{"groups_per_token": 1, "lr_router": 0.00154, "n_kv_head": 2, "qk_norm": false, "tie_embeddings": false, "lr_mult_o": 3.0}
Below are experts of layer 3 (counted from 0) of a mixture-of-experts language model. Rows are named router (the router's row for the expert), up (a neuron's input weights, with its number) and show model dimensions 0-95. Each number is 128 + 32 x the weight over its row's rms, rounded and kept within 0 to 255. Numbers have three digits each.
After each expert's rows: "gets" lists some tokens that make up at least twice as much of what it gets as of all text; "comes after" lists some tokens at least twice as common just before its tokens as in all text. This comes from a sample of Wikipedia text that the model never trained on. Tokens count by the router's weight.

# expert 40
router:159154123172181110133104141156093093073163082090106121150143151184152113125086088112118184168104180113128136104142168085158078120188160135137174102078118102162129155093120176131106124099145072092148108155157112170104107180106140105078152101174119182093173113167108079091101100114086156121
up0:101135197045115146117116093136127187170131108073175223088184120124122192160090146137112122100152107146072118138132114137128104122115124152093156164142153112216123118143139133143072166166107141136155152074141139094102132123061106155131146147105093119132099114041110092182162128159093135099
up1:145125102103118079075170105084158149101152084047130133104072182116010143122122115135176067124109164107163065095143160118149107096146172123108107143158127168159165068147121155195137175116062136136070083160126083151157185150213195158115135131126102119187115099141123169116136151110154125145
up2:114103117111180117090152099104100102123174125106085123117111130087124130163132135126141100144182161076135077186095089101171163205112158169161083122177101104058155129164070094155132097210164115109111191147078082117143150127148113128140113137105071166099150122144121101072058103101138103149
gets: " |", "|---|---|---|---|", "|---|---|---|---|---|", "|---|---|---|---|---|---|", "|---|---|---|", ";"
comes after: "\n", "|---|---|---|---", "|---|---|---|---|---|---|---|---", " JPL", " Opponent", " Pld"

# expert 9
router:158149101140175113145093123128101093094164081098114149159107156165154091096077097141131169163086178155165152081120170094119085122175139106171156100087102102161142166088118158144142093125155072088147098171171087172085105176121138106091153086155158174090168151168152081102092095123097170166
up0:139221067071159129075163113103143083072115106132160135162125111106119178192137129174126131097129108144162115142176105112131122209133088139122135094159084134205098077102117103132138173020085111102095117128158109144172196094158145139144112113119103089130130129149092161155171090151106117112
up1:139071063113100111148141096103159126143038130168114073117163137127150145112113144137192132175122128124123113117091082117141151105130116211177163121089139117050129110111114112148166107116136140119124170157123134159089122128123157083122142164151134141118108147117107120163110098090091181162
up2:129136136126147121110094088085170092146148145180151113163074098063170121102151133137107129107159144144205135112084156119125176160148101136121104124175126131178102151128133146098129119139056113148150154119172095140167135075042089102131072141174166108119120156117117132127101094119112148130
gets: " |", ";", ")", ");", "};", "%;"
comes after: "0", "3", "5", "4", "6", ")"

# expert 54
router:118146123166173097113120154115086089091167087086105134170159104169139151149086088088100172172119172090152093089119168091149084137172125120136146133084156102158117128108136168094097105085139087089146095145168136165092157174097131097086161103175128170142167108152092083087087128121097170118
up5:117134167148114125085160142193107143189107124123090148127080147080118142157158139121139153127164146134114135166124119060082097138109037180091123118147160117106148117129100111094169120125202186158162160121096019155121124142172128181165088137086071107130108118115182091123128123127090109137
up6:096107088148094133188099084104180148107102148163134113126108152159110098127164111174141163119121121113149159132195175076132124160144177145134196114145178134143070109123134163184136155138166106149142135139125182081166123112133069068136119196116096086139119155114084107133096071146126150111
up7:126118134182105121090113057103127118070097132110109116139182077154124178094231147129138111131098117124172095099149110145171140144081112130145088159173109174156122109104048104118186153167152168137183142095115107103159044139184163139133149138179086178131120123128046099144109137187123130151
gets: " he", " she", " who", " She", " they", "ing"
comes after: ",", " that", " and", " when", " where", " but"

# expert 37
router:112141147161175098130115151129086095092171085081115114167163102163156142139088087085095169174130174089167094093134166089133079122174145109124154133082156104168129127106114172094099093088130087087160114161159115172091142172112126086085161104172123169157169117160091082084092115100100172114
up0:156169172106077081207081116096155092153083125163081128135120145110141098145144143149166142116079129115140132151117116167110185194150108164128172073165119104114075115116084141121148098095114110140153083109169110090157142107093143145142135127090114065053172132096118147175118218131097117119
up1:153117128117102143102085134125085163126079157167167091138210105103071163114189077139153093155115116097096093113087144191121143149083144144147096121123150160178176118158115178100086082199130174140100186067150178134188113121148096116150126122119105064134131111119130111124150153172122113204
up2:156150150148130090135163131134132178102191128203126200150107097136106160104136134125154102104138116160140114084123128148133118165122172182084108092139160115101149144110127157050088126172104124067120094059028125107066176085188174118129111142098168076095111078106100157117137139117109133117
gets: ")", "\"", "%", "%)", "er", "th"
comes after: " the", " a", " A", "'", "s", " The"

# expert 81
router:119108111126178123121113119088091101131167081086109110179146117165138152172093092087106176174144181096169092127110144096126081094171123117127104102088131123167145101157116162108092117088102084089158103134138102164092169180123145088082164129173151172143145110129103080088082142127108173106
up0:171192124184121170109129148063101194119095132114105131158166151162116146086151116122132159103142120139135171114154138120120131112149090165134127130177187142051171113135196194106166124152097110133098110146167132151093140129126164123109177109129113114082076088135058162147105126113082143128
up1:120116168079055164155173128178164117150142128144106140166121185133080080099143114145172112144164129164104163136109109098120121144133158104057111082179113147136087142099148109120127117158207125136113104082118184165181044117140095118104159099134126131166155175197118134097164164108090054101
up2:102130139149142131067210200150116095076193171162128144072115207125095188182085125084192071138137132091120147127121094112113131109134119085109199131130116109138120140106115132148151122149138134115192160099128078182127120123162059125135135106140163130091146133096151092121132218168098120154
gets: " d", " t", " p", " b", " l", " m"
comes after: " \"", " the", " a", " and", " (", "-"

# expert 61
router:158144134164178112150092138149090107114160078076087109128140154174162093098081088133138170151096178142117154092146178087156081092182158147126162090080118115158141158086109163119096108125167079087155100154157105176115114182116130116081169094164138172095173100173128075086097104144091131109
up0:114096122051108204097153146074106090144148150163150144135149105151139136161105115100191123137128156143091106164087064128133110202148130108174117082163166177148128131146153157078185186132097132120123091141079111123038114132159163134106155142073128125113140101142156156196052163118124128170
up1:095132075093096079123151158120120142084119147116182127179179144156126142094146100148085190105125080115143126122115137163116127102142139145118157133130087143174098077129055122059127104128070126124132168140161228127121117120126157192156163121116055118139110172156066121183162063088121206137
up2:148087197168113113104126094191141161133070114111112147133112093106146148107180129071135072181132139088099110135165125112147144142102124143139134159127121164169068136141130135089078150125096108098083145076090141077153134137091161120144111080110121053099120089052116141118157192115100130089
gets: " |", ";", " —;", " –;", ");", "|---|---|---|---|---|---|"
comes after: " ", "%", " —", ")", " —;", " •"